Weights of a small mixture-of-experts language model, trained from scratch on English Wikipedia: a shared expert of 64 neurons, 293M tokens.
Below are experts of layer 8 (counted from 0) of a mixture-of-experts language model. Rows are named router (the router's row for the expert), gate (a neuron's input weights, with its number), up (a neuron's input weights, with its number), down (a neuron's output weights, with its number) and show model dimensions 0-127. Each number is 128 + 24 x the weight over its row's rms, rounded and kept within 0 to 255. Numbers have three digits each.
After each expert's rows: "comes before" lists some tokens at least twice as common just after its tokens as in all text; "comes after" lists some tokens at least twice as common just before its tokens as in all text. This comes from a sample of Wikipedia text that the model never trained on. Tokens count by the router's weight.

# expert 2
router:115097108142132151124120125126125132154124107141113108163125171130157111146098118100138118107139163096109139130103111235125171077080118092126106136098151153141071174162097109112080109121176133127112102160145148167080137174100152124114165122138096113151116119116181087116164119104116139094124134070124126104149150117144145089104121161122123148136087138101116102114114139110138126134136
gate0:131112142085118148133164082130129133147107155116136143130086106119131109110075111072159127090086138108113134142127126145176123117157118133137108108136167143139161124152120146196140086120162103149145128176138153126135168154123149112155157115121137132132118134135164097163111115114158102121073129124145091131121130137139139156122128159157130134121124116127104111112113120135171123109152
up0:101058119162150080130120129110124137089136098147129138125155193116145117154126111094139138118114079152147105133130138132086144139152167127128192153158132125135092147140156172100084147119117158127109156164099159145105128120120110143125092108186087152124149137103123137122122137103120103081143152153105136122181130111137152085121146150096137143133144135162153123143103121121132150134145
down0:109148134116136133105118081140147164156088160066091150131079104121130104089104141119124146161154126119169171099157072135166093089076107144128117103107157103121146118119104115150145125098156103111071120156186152125156108116160140165083164153064096130144128130106143106118147092146166142134100109100131158093098134142141099119122163134112117135146140166153089175154145086135112119114108
gate1:113155141175100143134074136140083107108133165125124149140103116171120119161150120151135116070136154138113151114158135133137143137101144109116099109099126124104128173097152144133113117191139111124116148136117095117095148140183113110121133170129136117184134177135150119177134108111173107130144123095122166181112119158156090168160127140126121102131134141109128149106150159133127157166106
up1:163132102102118115125173124115144151162158104142141130099163161082100109082123135125127147175159096125180129142100122129133122133162122139133160151142131135135152103135145090109163125105116126104148115103124132146173144103117116130088138125134108133108130118137113149082109112153120110134144115139115119084140140112132168142103083076115094161115125137131170136151118117126151090097166
down1:134132132145090113160111149099101175134143119096116162131133169125101086157103135100169114147130100091062138139112037093190111131068114142155109118110157137143124146152089119127119130139124145134121137131166143207143138095160137091117090130116129123093151119142138161144141069112116121111137124134115123114132115122166122148133066143102145139116110138133133145127166146150140126156104
gate2:066131159127121138147112089120135133138135125132115093117141125133083099215145129118112126126146128118094127129120112157104080150133128138155130132136115127123149147138152175151111119133135123187106143150136144129110114117131124100129122075130145127120144112108152112131148072102195129116132138124099164177077124122109089128165127123082131144133095141147140150188192106129106165093096
up2:102143130169130138125091104145129148110137151140088123136156091143102121146121070138117141132135118136091162101189103139114100123135121084157169124125158142148152161094146192138128131158148109144135134147140125123114119150141109135143127097142149153129143121148148124140181071094120125068111147123096133129140189144116095091171113138125091159138133100131135168149158140113163132134167
down2:124113155124136108111147109159118093113096123131112103145149127145159116161109134070134140137156090146137122137162168135115112111140120125136189119110137140136136122122158093137132069188098143140143115137146170116132072134114135166166080130164174064099095121101147109148145101076157124099124113101101151088093141146113156151100145092122122119134137093133127126121128100142153139125129
comes before: " ", " a", " he", " but", " first", " which"
comes after: "\n", ")", " as", " was", " is", " at"

# expert 14
router:084090145113140139139096126101141175156121114143128098119102141124111114187123129151142095109132115114119128138109140078116097125179127168107135085119111135111140111129149149153131136152183148120149176172131120117122132120162133142134104144098126095162126107158111152093162156158109145106153115086109151131098156105113175114118171118135154109157141145099100107085138066117106112134118
gate0:111111148130112157120110137095103140131117131107121135143134159136141126101141107103156128150127118156098111131127110134144140155149126139167141106141120143170090120138156138128128142171123160145152131105125109130119145157106129118155108134136146189109099128096101091149133129092143133172113065117088141146130149135143080099122113136114109148146153126126114117120145077113133082087128
up0:170129098110138094145129135115161150140128115131071111162115154138184145085128140129149162122127105142129085150134133141132112122110137123149154138126141133151129135130112120108147114156148123117122158103150098142108132142128121130122111117136128120120145083165116132162140125143130118144127098145098125159097148125165113095120138114140143118157116061155147107103115110115145148117111
down0:079162158144136151166095125120158121144108091100115152111129092112144122149123147152105166163077132133130124139136068148140140136125167167155125130167084158158145161132121152160128118158132154120101164156190100146129119154098108149124128113147146155128134126104136146141097133125143140135139127107133147151130164132166122120127117142125125126114094091130140103103194122132116099124165
gate1:097137132124084129095117126099106150151135141117140136111106124108048138126123169141110093074140134106111136104136124126153161168097147129172142111125130112155100135115121148135145082153129120219162107067122120114150091120107167110133157094136133120088100148148095142128137132118139117106155128103110146137127164131085136118120120101153105095094157147080127187134168093158134128153129
up1:116145162141182170107124113152134107085099098133111125122167133087167117077098076136122148118076135145157131114111154128115083123131121076156100130115099163136148143093176137144069138107128123099142140126081133116119136182125128143162109116124119139162135161098124158131118127162130136140092125131119118126119167123126147128145132150118163090120125122191143135140072101110111098135113
down1:103108131073083129158144110133155129104114106138163138107112105109120111120143121098107178082146089107142115077142169084079115169119087137142116138146095083104125155105121174114166126150120148085100139145138081126094116116131106132137124123129133156136129127123090104164177126085111172133104127087100139172184129145106105145139125109152116132150134116101117115129092173121097095147088
gate2:118107118103128117125095149097136157143157136154136169123133108142110134115144159098129138169148078123171082119113124128165104097106131132088181113081172106116114121155130125134138138148113144152145100104166136117141115112151164133140108154133112156117101126135125153158166122109118110110144098136120159100100140093083154158154134131113115133165094115100102134124126152149115118117146
up2:113160122147132154169155185129137143148176159144136146164123147069102124156195133136152154103154108142199109104123116122119113143115088133082118104127135155128133147139145088118141134097150160142123180149178139135116147135156128122119125147106130110142153104120134136160134156158139115158130139135145175136123184160116109125104150134088081128146103118147134138120195135170152161103109
down2:119142140084170133105112137165110095129143142160123087097161144148148137106122109129125191146085137158085124129152114133111152108106141139148083130128109105114131167133070153156112099148106090097165121116109134122141137180102132111121144116097077139115120111098132168137089115129124103080097144119087149108141179144138150137147119103081114103121136065151131102094154170097135151096129
comes before: "9", "8", "0", "7", "st", "ang"
comes after: " ", " (", "–", " =", " \"", " W"

# expert 37
router:091120119118145170092126132106127153151126125116145172150154111126078128123122101158152124100130090124112121113121165065148118144168093142139144148157166133130168095111138118109160095104161082128100179136129115136149106176139113100137092093143127146105166134130110131128126146136101108114130160115120170130106125074167122155136094174133135083121121150140133118161136151151109125152139
gate0:111139173135092163136099140109110100132124139122125150144126152158142098140148118134133111109104129124097169109104107126131133161154121107172127116088153073116113130147138148108170159173106135165192106146116118137132108135116106066122142132113093094111129155137079121113141130144109152174144107118126158116096151092129199120087113106114064128099117121125123159113101102156091114125102
up0:123152207153098141123094141114123094135105137129144117153123148154144116110117119160126116131099153170088159112092122129132118155128133084150145148112142109086149133176138141121154161183114135102173105138112122118091147097131124106159144134111087101152151179141063138115126125156118154152127088120128139106125156071147188118144121083108100107124148095136102155130093096128112140105126
down0:125140129158133120175164130120122155122142111100129156123152143092084111115113132167133093130116119111133108160162144000133131128080107105143141140105133147116150087167152138123148122100126109127131188127128131184112131113111128120114158152143139133092153123103116175126139144148081111120119092140110148162131128134127134139125078112126148143158156141168140122107128165148139099141115
gate1:100131130130107106128140186130119128108135160093134109121088129079120134117158151077084172136129091159163071111090127107108116116138139148108143158145142095151162122106128158048146132157082116131157134147123128141151143107139146119093101104171134124145145130178111121133082095118096126104163136142114128142122149105173138122200157111170163112159155068095125114083120128152145112125133
up1:139095139095114151153113079100092136096102094132126132099191131124137142119108134137158105146133144098112105148131148125141137141161139128133129124136110152106143153121105140141104151087117144101113144116126139110140142085137115099126094092127166147092098071122145140126132118154138118110089146155129127121149114124134160118093095129078134128105120142132126127158110098105102097171114
down1:126107128155066103133100138143198130129128102143142097161113125113139169093128118166156155165169177138090078132114114191152123110098165096145096160092127111118135159112127110153120150087143112074130121115104122123109128126138077142144092120136129113107097153124125145158133115120170159138140143121115093128117117127112136130127132109105107142137136129146116112089131116115087122106124
gate2:139171126157122120122133109158138113131104152123149110087127099132152125141107163147135111111122135132127142131135133140123135126173145136095152157144131099112113105128146156119143192132125087156142144155085106111107147153131115129124139106107129135106148098127101088159124135132143107131103186105136140129136114100101183101120210104136163172127181098122118163109146123131114125189137
up2:096124134120128167119137137139112151130117141131131152169129153164128121176104115065096183113130134087127119153174125141168122156116132115128125123154099122164157138144123144141065118099128187167102112107140096110107101148117166123129138145165148111149150172170121109108116113106089139130127124140111102110141131149086103169134141157094161126128132151120092193136127135128116127143165
down2:166124103096155151134111179115118124101109135144118089077135128141139094124132165106147175085158127088122129096128094174102129154154166131146119147149117126110096144125116166149073152134105150120109096108142138087138125145111127148079140135098071172132152135117131101140146131094130128141118161127134111107150153154134149147111151129095109106117136135162144154166175130143122067074127
comes before: "0", "3", "2", "1", "4", "5"
comes after: " |", " ", ";", " re", " de", " /"

# expert 6
router:108099091131130095116143126134177118109156153086153163128049151119122132124128087169132129141111122100143127147165148107114143166141111132105119106101142103083137124113084160123139156157105124153165140147143120112107160162124149144145098140113108158099093150155161147125162131097144124112161144125133129146142176158135135160069153141113125089118144137145110173127115134113171134117109
gate0:109165129135143162140126129154135141082134130128109117140139084088127107116098141125114118127097156165123150147102097124128140086129160137120171179114122178094151150090166138145093159108092075106121094140114159154101125117107073113136168098154140177135128160155131097098141108165164132114082104113113114126107124107170077106166114087141127157086141119117095107131114122131101135141139
up0:157056138135127095114101132109132125151100128123098170091146146160162115141094123126121107111133105114121124120117123140151108157129117119182145082125139107127100132130120133092099130151162144154161174148118083120149141131128140099124115131124139107117143129066105129107117158134138134137159131148136172110144105147079158117093141147081162143170150127139122162098149121167123100152124
down0:137130125111134127069135159082138150078150110126163075121109133107125141118112120108098122144151132111139105084139100130143135161115139151085131081107112129108104175150163145075150133121132113150104131139160133124134141137140176144115106138088130113157141162101082153081132123147181136097164096105123154115136192128107160146086117107094165123159108111138110154159134091099116146135104
gate1:129126138097102138128190101135104129139138137143121113105132096176114167126144108070137128095135125101165152100085122140164094112118106139142083124084118146110111124148128086169137101113113141096099115147147152124128156105117116117168152149134136148127169150112128156119112154139140113117114100122115136098089119133126139145121113104074144178118125155130097107168160118165131110117145
up1:152097130102108141135144151141136180111083074110140095093118127115109131106131103099118093105109138104112083133093122150155097075108118150127114162106146103135134146152112072122130134104135117130070099132138162154106118153124161099122136165147128135117169123097130122132146131057160133167110127124145121093109107143106145127118092104097149159119175163131125106158165112156157139156114
down1:140127124093123115131101155096120110132145088150149076176165115127124168128127123126092111139121147139153114074115124173087142109129128143146114146121118146130144100093058091122082138105159146126122147155142074175113145131141166104124126115175126084132156144125104093141140126127094168135150153097174117119115087125155120162141109109126140129121125105156134132086115154119105106110132
gate2:095088114090053158143136145142128154129116102129111119113138067144102201096126133085096147179117152092131105147148102139132156130172150103125150142109136088151161112089124169093088103124161134108138135166117119168138115104151125120171154111127126122127108091123148136152137125126106114083115143112125124132160140133154127124091101090118099120164137162116134150171126136123152156164131
up2:142120143128175135152103093102107117126094094134140116128137174155159097137080108143129124101141100158108127170101132126127127098095121108154125109155079152119109126151126105165132113135130132117087103119146137112128168173130119161094115149087114080108129139118113129125163130142179127127123085136162122122126114114118159144154186157160141160125136092132080122116082072113129103119105
down2:147146157136115170183140165130096145142148135129122127142163152145122142128091116111110122152126140166086148113108039174166130142116122160154105102126119121102150099153118121103095098114092140156109095143145147149134119122095085124151136130130158103146129124116110128141109113168124108127169134136122137111152143115149118154122097110147103170123094145116081094105135124163110112138157
comes before: "\n", " The", " He", " In", " It", "3"
comes after: ".", "0", "5", "9", "7", "4"

# expert 13
router:152147139163114157087170122141133123098119168149134135135147121134156102125110086139132142117143096089166163139081132176144096101144118111146109105129112114174089104159124093144117179134118202101121102096116085148141156108145135113133113131113091137141145165075077147093137103167118096101165100135129113110139109173109164141159104139109122124127109132083097145095154160128124143123136
gate0:173137094107090105115118130151171138108135067151133147165132109100113135070107180145101120130129105097094122121157121132127124121113120151165117122153161162148158083125118136144117128136107116117081152157082127128116133117123120145151139149098140101090132128124141150154133148176167177123121104137155086102127115143142151127169116163098102175118154105142125127092111116153137127091137
up0:104164152121134144151113111138103132131126139142145150146119181143128140136131111094133138159111097178128134144150119167190077135127113068093080145094138174097110118161158127127111083110111104105143138128111175124115106142142150153150134144157124155154084087119161129123118110130097103112159118075102107111137153065092108075108113120147118119115148154130120145127121131106152096169149
down0:148166131127119146148127112151140097154108179141079118153157155128178140143150177168100135140107105137134163082129174127134110164114140175161071127105149139145131145117149128122142058136093132099108131148146106081167142127105129143142139104144103159152128120133100126144125117114096150160116087129142161118131106164140141150162100113137086137129145128134099129117109144162167062087108
gate1:100170120113154133148157115116127072137142132133119107095134154107078111124127142137156136123111134097115141140099136114100092156138157136121106156191119105138115119150143144106144129157159122123151094135175106134137121140165138108137100117090142100148114149142154136127121113154110130134154162152131125148107118120115138047152131073105175171088164103095150106150142094109130151118152
up1:140120115110087120095067164153153148139115076136130136158120104141146129110116113110095097148106107123147119094143115128173126097107084140105128108098159157128131119102124139151101123077109134125088164115101138134103132119085131125135149139135146142084138113130115133138142185151148133106112146080143134134125137098116129166109128163173087106150173142133081150119091176136124102122106
down1:136115138109112137160093149144153124143110094127150142096155146101122113166105143140096112168129146130141147139160102143144169132116112093153128126111161102140161124132125091137174097138139135137100132149120138196084094114164121148139103106146105115118099145146100111115140145122126160133138159079116097131123145102128127133132091105139123154129142140109188121139070164135151148119123
gate2:151075131100098098171131177074089112132090141162106142156155165133144134097143105095133091132116122195112094179146101131167152123140160138142104131112086127135077160106109123118129139170083147142104122141129146183105127132151173118175118143145136130122105132144162139130142164114130117124153143144109160137128175152140096158132176118106128141139122132113145074099103095116163118140113
up2:091155113155172162117117089137156159131173125094133120133112128134119134128118138153205172127154139107152120110102143106096131142148095136122135115138141119122169174126138088114098160107138119086151119152145094109123117120120120100094142116110131159102136107124153116127133099145093106126128118120135066101161104133171161118105081128168125095131101129102110152120172153117143163126133
down2:143153135125067152145101135129097081115138094136158106120119083114140125099148138094119130150108137142128134108118164206178145113113150149054126113115126118168121140147111111122114145097155157111100133127087084135088124182150083155155134144143121166155093126139131083058104113077131128136181117108161142145143126142116092131138125128139114152119152122133085147149074106160148089142173
comes before: " |", ",", "–", ")", " (", "\""
comes after: "0", "9", "8", "1", "2", "7"

# expert 44
router:090130133097131148136120119106118104061113139141171110094134125106105102133171115116123132130124135126143174162143112077123143108128166112136121098115142088104125144080158152127127118147151137128148159140112150177139109172189154108076133153121158111132144115119117111148126134138123151160138154077075116125114132098094183148118129130191125136157137148100156138093120103103107103148130
gate0:105151111133172149145093121136148099137166096114168129135116122133110104111130104128125134118132115073153134147155115107152120132129105152124152118107128151064130151101161136126124160173130151102096145097109118155157107139109099130115105152140132117089149136146131136103187135139152181149166148101105126114091083130147130098182127089152194136134169151059169105143143162111103131104146
up0:116128159142137132165061153121134090115149125108115150092086155122142132186111174136108146151126132131110133128109108129155134144126121127124100137125122127128115170127192127142120155107117134121121119103092094151155110100150118130129150094116094117103108060125132147143101124105125168122112191102090108114130113135140078100161112122157102065146152146072092146136130152101136144154128
down0:160127147184129146125133096173100115139152129154170178110134117152141111129139124101159116093164174172111115140097241026116121137104155136117125123143126153153133132160164119128140114131106152128106126122130121126132116149117075142104149139130119147128132132124119113089097112101112128129146126162124119149147142123113138146140129108105148135108133102131113111120143079112163099151148
gate1:101124150089112148130116140144131128121100164096134117145093081175107093118114134123125138149169139122106155105117126125122120073125107145103126127130147128192150164169102177145076091103171140131146150143090129120106119175128141104109135177124068111101162109148154106137104100111097116090070121133120129122111148137157120095152152157154129117125164134137063120121135112140133120129140
up1:129117138121126163120117128087111128120113153078117077115102119153108155108135144112126114137149144141117156062150108133154067111149145162105136121126115142156131118164124178152123089132114159135174147127135155144112127158126133156135111147126064134073125136164147097123091110111145102106134127133135140115114170166135110111148150138120119124137106105149119117186118111133151114123111
down1:107106110137150119107101135098106119076118125133125154117128117154091144149145115103182110108093111103142129119116146000135097134118142105134090089116132099108123145111121112123157126112111145132137148100130124180134140085131090144152143130100108136121148121173135143144165142164156137125149133102105109124128133165141140132109138164138156122125137119112150119093121121134120127142111
gate2:127119197115107145121111160100117122114158136139121112133134102125111135145146164121128066130159146104124146119136101142129104158171150139090136134161114123136118116138161131077157161112097118182157135106096147162140112168143139126132107090158145101154131115131166109149111092127155111133125153133132126135131111171105121111131126139109143130147123077089124124086142141145177094110151
up2:157118096147164109128128098130130134136115138125115139124140167133158106137101085165112154146144135149106105135115156122102143093112103107144118120090115144127151161150112112168095112140126163099115106161154082091148122109126114124149140133103105120114114148105103144113135182125099145124127106145112104113142135139141125142118114117125122120119155155160091122153121085116069160108098
down2:112104108145138130107141135121098105097178087165164116114132150122105123139174156119145107128179172087104112134137063163178111109100098175122147124096141128133141123145142121081103121161109132172161174094131142124114146121104112156150147144153157151147121123128115125131179154095150150119116131108084093137137126121110150095114117105086149164121079118126127153121072109152125129132097
comes before: "1", "2", "==", "-", "===", "3"
comes after: "\n", ".", "|", " to", "==", "–"

# expert 0
router:161108143086148110125111154076130128136114085100138160160161143132124158143132105114140081130144108131107119152127152074071128141092116146127164118155152134122133131110157128162145111148130111116099158152147113124117117145130125151133122118108152109157096069121133167136142147133164126122120136098146124145114143131156147118177140129163156133093096143100154164158127103129146080077112
gate0:129101135090092182141095138134135108146109142133188152109126144114131129106108108079129107156117099099104206146085114177139111119133100096158141129158126151095103144130118139122101074115134113141105144135113160126116118106123147112164169168115133180124123161106194138139137175094147087105122138134146122152127132107111140167066137143142123131094093124141114113101152104125090092184136
up0:126158128164157108136103132148117127138141135116068118154114116083132118148154121213091141129141157133121083134150112125108163127108128167090094134058141109155134109151115114098142177130122118118153127130110112149155149118091114130136085093135143064120126146130071150143066094137105161173113140141120146137145124159150100112139115076131093123112130149122142114133097144100172153092143
down0:159156130172102133133114116088101131142098136157123113097131155083124142098200109141117104151131103169114147097097131102109129121172171131143151114150130138126111121123138106111126140124096125127136147143150157133135128121087154160116107161172139137123135151122110076163144079133168146138130142125157166131128095148124176156152111145114086092106166112139126128103145091148119084138120
gate1:129125099137102139121159130126124112141104131098144118094144098137135142133147141089143095159182124141104137145135105167135138107129158150132079167148124090164152084105132168117110137136112135142128097146115122143159122125126129137155130162150076174149149148106169135137097118078142133139104172139118157171128158143161170097128181138098126162111141118143169109120122085146132165161103
up1:147124093143105146092154104131117132152102115118144125102156114163165124129142132082156078164181124133102129158137130143116149102120124163111065133135128094190142085125136150130096122143125167128130114151111125114163127124117143156152136170159077177139135128107117150117111140097160122143118161142133156158141159139136160103126175135084121157123124142157177123153101070142114139132117
down1:130100126142153119084106112098144158171068130126104130102112114113129099099130098135174131129135160162123162120115135142123141114116156169145124131117097082155113102096108134124123146105108081132104153101133108168153146064124141132103145128127107100137153178069144114102163146152113117084124144126092094100112104151147121136092107128108162127155117146136149127125134117127135136096127
gate2:151165132138142095115120157165129100148144160102147077101091116097133097154120145121101127097171124129114143125152136186136137167114106147145128135095116145165116157147160111117146104150141154123063104119169117128096140142132131131115167151120122134108105144115127153131107150131105121117122148128159200135094142128088128121140109061142166134128098132119133140123133122111102097129120
up2:119093131104113166121100102130124148125085104119119136168171136134103141114141106125160096183077123119090142143099131087113114098138140123120169134149156116114154091135119139139134166115135088139167137123084120123160123159138112111155081093136145151136150120115149098154122129099158170134112139122108088139121140129165142134136130176125103130102153125170152128112125121146143138139130
down2:160159118141112125115106129099163150133128140168155127155154112113111119125129144097095092160152141158091077131119109127137125123114138118097136137172101106159151120109134101144121134140172080135101130166147157142157137136151132137140105108119158143127136123105146107164161066125137173168122146109128163174114102161122138134088130151146156137103143152125107103102143128078078153098125
comes before: "0", "1", "2", "==", "9", "==="
comes after: "2", "0", "9", "\n", "==", "–"

# expert 4
router:128137164088170169148127108083127106116145122134119168112143131108086141135108124123141138129129098114128110193166101063134157122114094177167151122118129116097142124128124145133113131118142126124110104148125130132123116131127112123054171123134139117093148079130112101172079131120135123094132174051120121132105110149144130098168129120149111135123099105117112142126130103132131093103131
gate0:116172181106178137097098122107139116136113151142111109120111132127136145160108138117155128122131138150123131119132131095085111122122127154095154139128110100106148129118118108148120035173133100117101133178124123153088152137064102118106150143111149139148117097141126138117167148165139085158115135096116131113119099096149082121189128125142153133124171130108151072119137136119102113157131
up0:159124104105149101111100152140123130135183129088123144140125149128123121110120132117137159132153126103149148115101113136158153095074057168138095094061147143134117142103124094136117126141134156125114170095153139123135119131137123128118133194113151137108114178168120120145111131190176069152088101095139154149108139109098095147121082149158105156142145150151168148102130101145101138103104
down0:168127123128106166128152127091116203119187155100147132154108126119092144145169140140141156099121105161134101114124121121143130176176137117103145130153126142102155102163107130124125121160132150137141154156071189121156151127101152110089133145150151160111169154137111147094159144119088145147131136152151114125119115151136083092117120128116166099112134142146110166134127121131106148119147
gate1:143130085163109151183122148114148115168114128132126110130129142120110179119178151131140120118120167088131080117146114138169099181174144096110130150113126145143151113084097173099156132156118123163092145118155119161122118157104132067185080148121123111098143138136161117133141123126184115101131069129136161160122115131130108126131135136159127124122126170145137143120128137141143131076124
up1:144119106167114156181134116137131094155118143094128140145134136130106171092172140110140152139131143093112096134150130123190085179176115104116138153117139132133156118097102135132156134138127143152109128134137130134142143152109121088149107159142114109104110134129149114147146127143187096092126084117150170168112128121148142116132131145169113122129133152137090138128128143144122108095139
down1:144121135138150134100105123174143083131118120150119098093128125155144162144138137130121168110100113151122130130137180112142113164175119123159098147115145113106121144131091161130099110119145088148147078092117091094113126151111127143154185107114083090125108095085165106131167142119129148116126117149101183103112101184131139126115137115103148165130175142173089120134097120122153138125131
gate2:127115169120167172110157099152106142123097120130139100122160136130092157138104184084090120155128100181109122147124137130143087135129103144132098167094161148114153107127120146136091130130126114109123152118096152106127110104122105185155126107171134108127140102087139123153098085155065113133095119135118134097120141126172079104134157120122165098124153114148100105125130121163124103117174
up2:103127172116157175143138119158108131111144130127129119129147106103111141103111159101133150075143101153101135130101128144130132118096119154148101139145157143129101114137118132142099165098137099073099142114106144108142150122109110136151122118163115131134126137111113135171132107163094142093116145144141108117128136135167097105141159096128163138099144128135101119120150155150129154096154
down2:137152092120132136126151129138106142167145137104114190108120131117167115161129147119103116122136081145100150118148112151160132148139102105124126124160107138134133180117140130156093091143080102118147130143156146093167134123142107154186168092096122126106133144094112140106123152134132127135121124123119156117127122165154118157135117124148105146144130152171104088139133131161167128166140
comes before: "1", "2", "3", "4", "5", "6"
comes after: " |", ":", "|", ";", " September", " May"

# expert 35
router:110145106183109143084147144148092172174128080109140107108135131170136116103102097154092127108142107081094120128123130157107131148106082092146162106116164151092162130100124096142112142143142143140159130134109096138142142148096156133143131139174131101090149129128111108149123119083109149124142182109145178118090117083142146110094114109144117159134194120147161078089147182126115139121154
gate0:172133138136072112125145114140065108124108106090133119152104137142130148153195169138128115109121138144112148111149121115107145152134131133156165165162133067110120136124139134089135120176125153173150129183101085129130123124124101135090136068136132103119156164108078113111168114116128123153123183145136112141097159107128130102166149126114134150092135086132143075091132140163098124120115
up0:076125104124174151135092132115170189120135152152149141116166115119141127093097072153091093134115139097144137115117127112108135108115130127105088076106116177137146100119160139171130108091133139123114128052124155127132111146143153108143106165092123130140126106132137118141119115148117158083153116134127146135148101160096114172119115135105117109162106170126134178151134109095128146156153
down0:109110166155128176203124138063129147126143141144141130158182144122098145147083110143120099161102133093126116131100018090109138114125214111127121155085096134096099153132110122103155116120119124112143108111147130255147087139128122105117132137145104109128131131136156113136121094103084138162087099144147124099140138115129095123144123126107147137124078118118089131148108129125141121136117
gate1:169161136132152117133128134125133152087123156111110117163135138138157145109122090149131114106098096123147069098121098166108105162100133167170149120119130131100109123124129131128144159135084125100107096152158139146131112118106138135101100174098119116102130138123145121125163158150162072124110110141172129095151177149109165143096073174116122136138074146146111159136158105137115102127137
up1:090098130149087154136118124120104120140122090126152116100114112107129113107154155105105118150162167148105196146131144106158162121140130088094103151103114142158122153163138118115134102115159112143154150105106109122119118129161111106152145092145143130145124135135115129127108117085061167126173132133097126152105100108161091139176166072154136112107156113095125102120099138107148136131150
down1:155137132119111124147117145108120162148122071110128114098130168103098088134120122090150134123172170102134122171086072130157126106099145126121096112118121106138129144131101113158102152122172154160134118087148135153133113108132158192135152105182095140150092114145158126104093119114121146102138099126120102169147150110126105085145151100122104154137141073084102119109090112125118197158132
gate2:139143150113198154146144164127074161101104155133072125140134146161158084134138078129190134078194103112131120131163132117135140124112161142129081089152146141135108135105150109153105147150138109095128131155175113156160143160137171112144116159116117154113116156103129111101145122163122115115115105103129164074099156109149162128119139140134112133162119143136182132114131115117146131118121
up2:125137167135216145149132159132088152105096171140083123142128152138170106125125104146197153095157126129134122148140132093122151123122170162109104120166170120143141097096148110130117150139126103075139122131161113150155114173134160141147111150127130156135121160086143105123142089132112128123091088128118158069133129100167173110139104153134097110144120121143198130114098108119153152115141
down2:147165134082136124085153173151125129089151141143165133114118122109100144132108139141091140130166096144190079112129225128129079140132096150111174060174153117143155135102160136105136079173153119104149158114122159124112144130125139138125116142082136131176125129095168149121177147125137128103161139086125087100116091179125170142142137118158141130156119129160143200139111147119167109149110
comes before: " ", "0", "–", "%", " m", " \""
comes after: " ", "1", "3", " with", "%", " $"

# expert 40
router:140138146101153125163162125154142133104120102174131125131124096095128141139154118130129127145122119147106118139105111111106108102102113123111140109102147134121148139138122100136100136141161118131088158169112160127117136122085146125135162125124125140143106121157123114155095120150135147180135162085138066158083124173101090138167189114137078173116146100138125120131118141099134129105120
gate0:104121124131122139159106119133091139089150111163110162148139125133133152138109147132121106122130090123144103131160144128148140194176174116151139151129117120104165147064112141131107140148135093138114130129090105126137109087116134121175120105168138114121134150167104143169131145154106136142163150154130165181113146134139140165120122142139108159136207118094127141137132109105118139133147
up0:105135120150095131099181099116145171100113099137082110164155120128139192143102109108111124140104138115142092127101132128151118135163129117142143115120135144111175140114118184157132140107128150120144153117114113133138120108097126144128098150133134139139178137147155115113115146175104171119129120124134125107123136097123179097123140107106124168110166129152124164158127096175174124063205
down0:138191134124149131112124143170174120172135129142089136139156136121164126118086171152132077169161152100101144109124076153103131138139109134132102117123193084106160120122158091151154141154190133160169122138140127147168125117104135163116117142096160089134129162127139168133135153126112151129140115089165179136115137109101112104136095159134154159126095101139134098108187149138152115124152
gate1:144091090134093106195113126122169140114112128128134133088137118141142188119116130104168122140181106151126094137184104137132136124112143137133191152167127114151121114120138124124178151120128149143102128137094112186131139128162119150162110097135159157093100113150123128128174107104124138171161119153131116162152148160129132108151105160108133153106095133153189163133127094064109108172125
up1:109152141153174122097119121151125144147118115121135105132127127092129125150151104120152072108132131111148130127142144132108113139142161100133100130107129114165157113161110109133112106171149120120149129160139133131112133071108112074120061120186134122157130151113115113115117104144137145115126155117140150121118098131123140161103153100172125079161138112084154127136109175156102175149171
down1:136098086088118128152134147111091151092142113154125102129100111141166140113155114084139122130154137128119139102118188114138142135125155142144137122157106141120132141157136148109116139140105144092093108097142162125111131136126101147165127122126097154139142120101121089095133120150096150140174104136155164127148171126080112095133123150106148126109136155145133126191154136118098150156142
gate2:113096120098076164135122129109138117094133153128072168095109143116146179123132138110144114110127122109133094123143116161180122107143155186074156142098109140149170127150151136133155113170125082140194133139091138139122097091095117120159141136108148192143127140153122131129147169109143135136191130140163139128159146135113167110101126115113125111170147101136112110197102127097135113120163
up2:120158136150128090152120131152133121132146111139149150151157064137084129084109135115143106163150117161166128146155120118139120152165137107131135135144159124125133145071143146156167158145128111149125107117116139166108114155164121138115119083139106137107156158086143118180173093140122128097113140117171080134131131103132144140152118145174155125131144143147104174140128081149099118115116
down2:111119126106088098122148097107132110115119137131124095103088146141126127094122198115136110113169155106130152090124094123123135138106160138181143133112102104133135152167101139124141154131137130172099121129131155111095114119144157141118135145141155128175128101159175174143107151101152135112150087134091108124165135075129157114143132152097129173172125095124100133131144131138116156147113
comes before: " the", "1", " be", " a", " May", " June"
comes after: "1", "2", " to", "ed", " would", " on"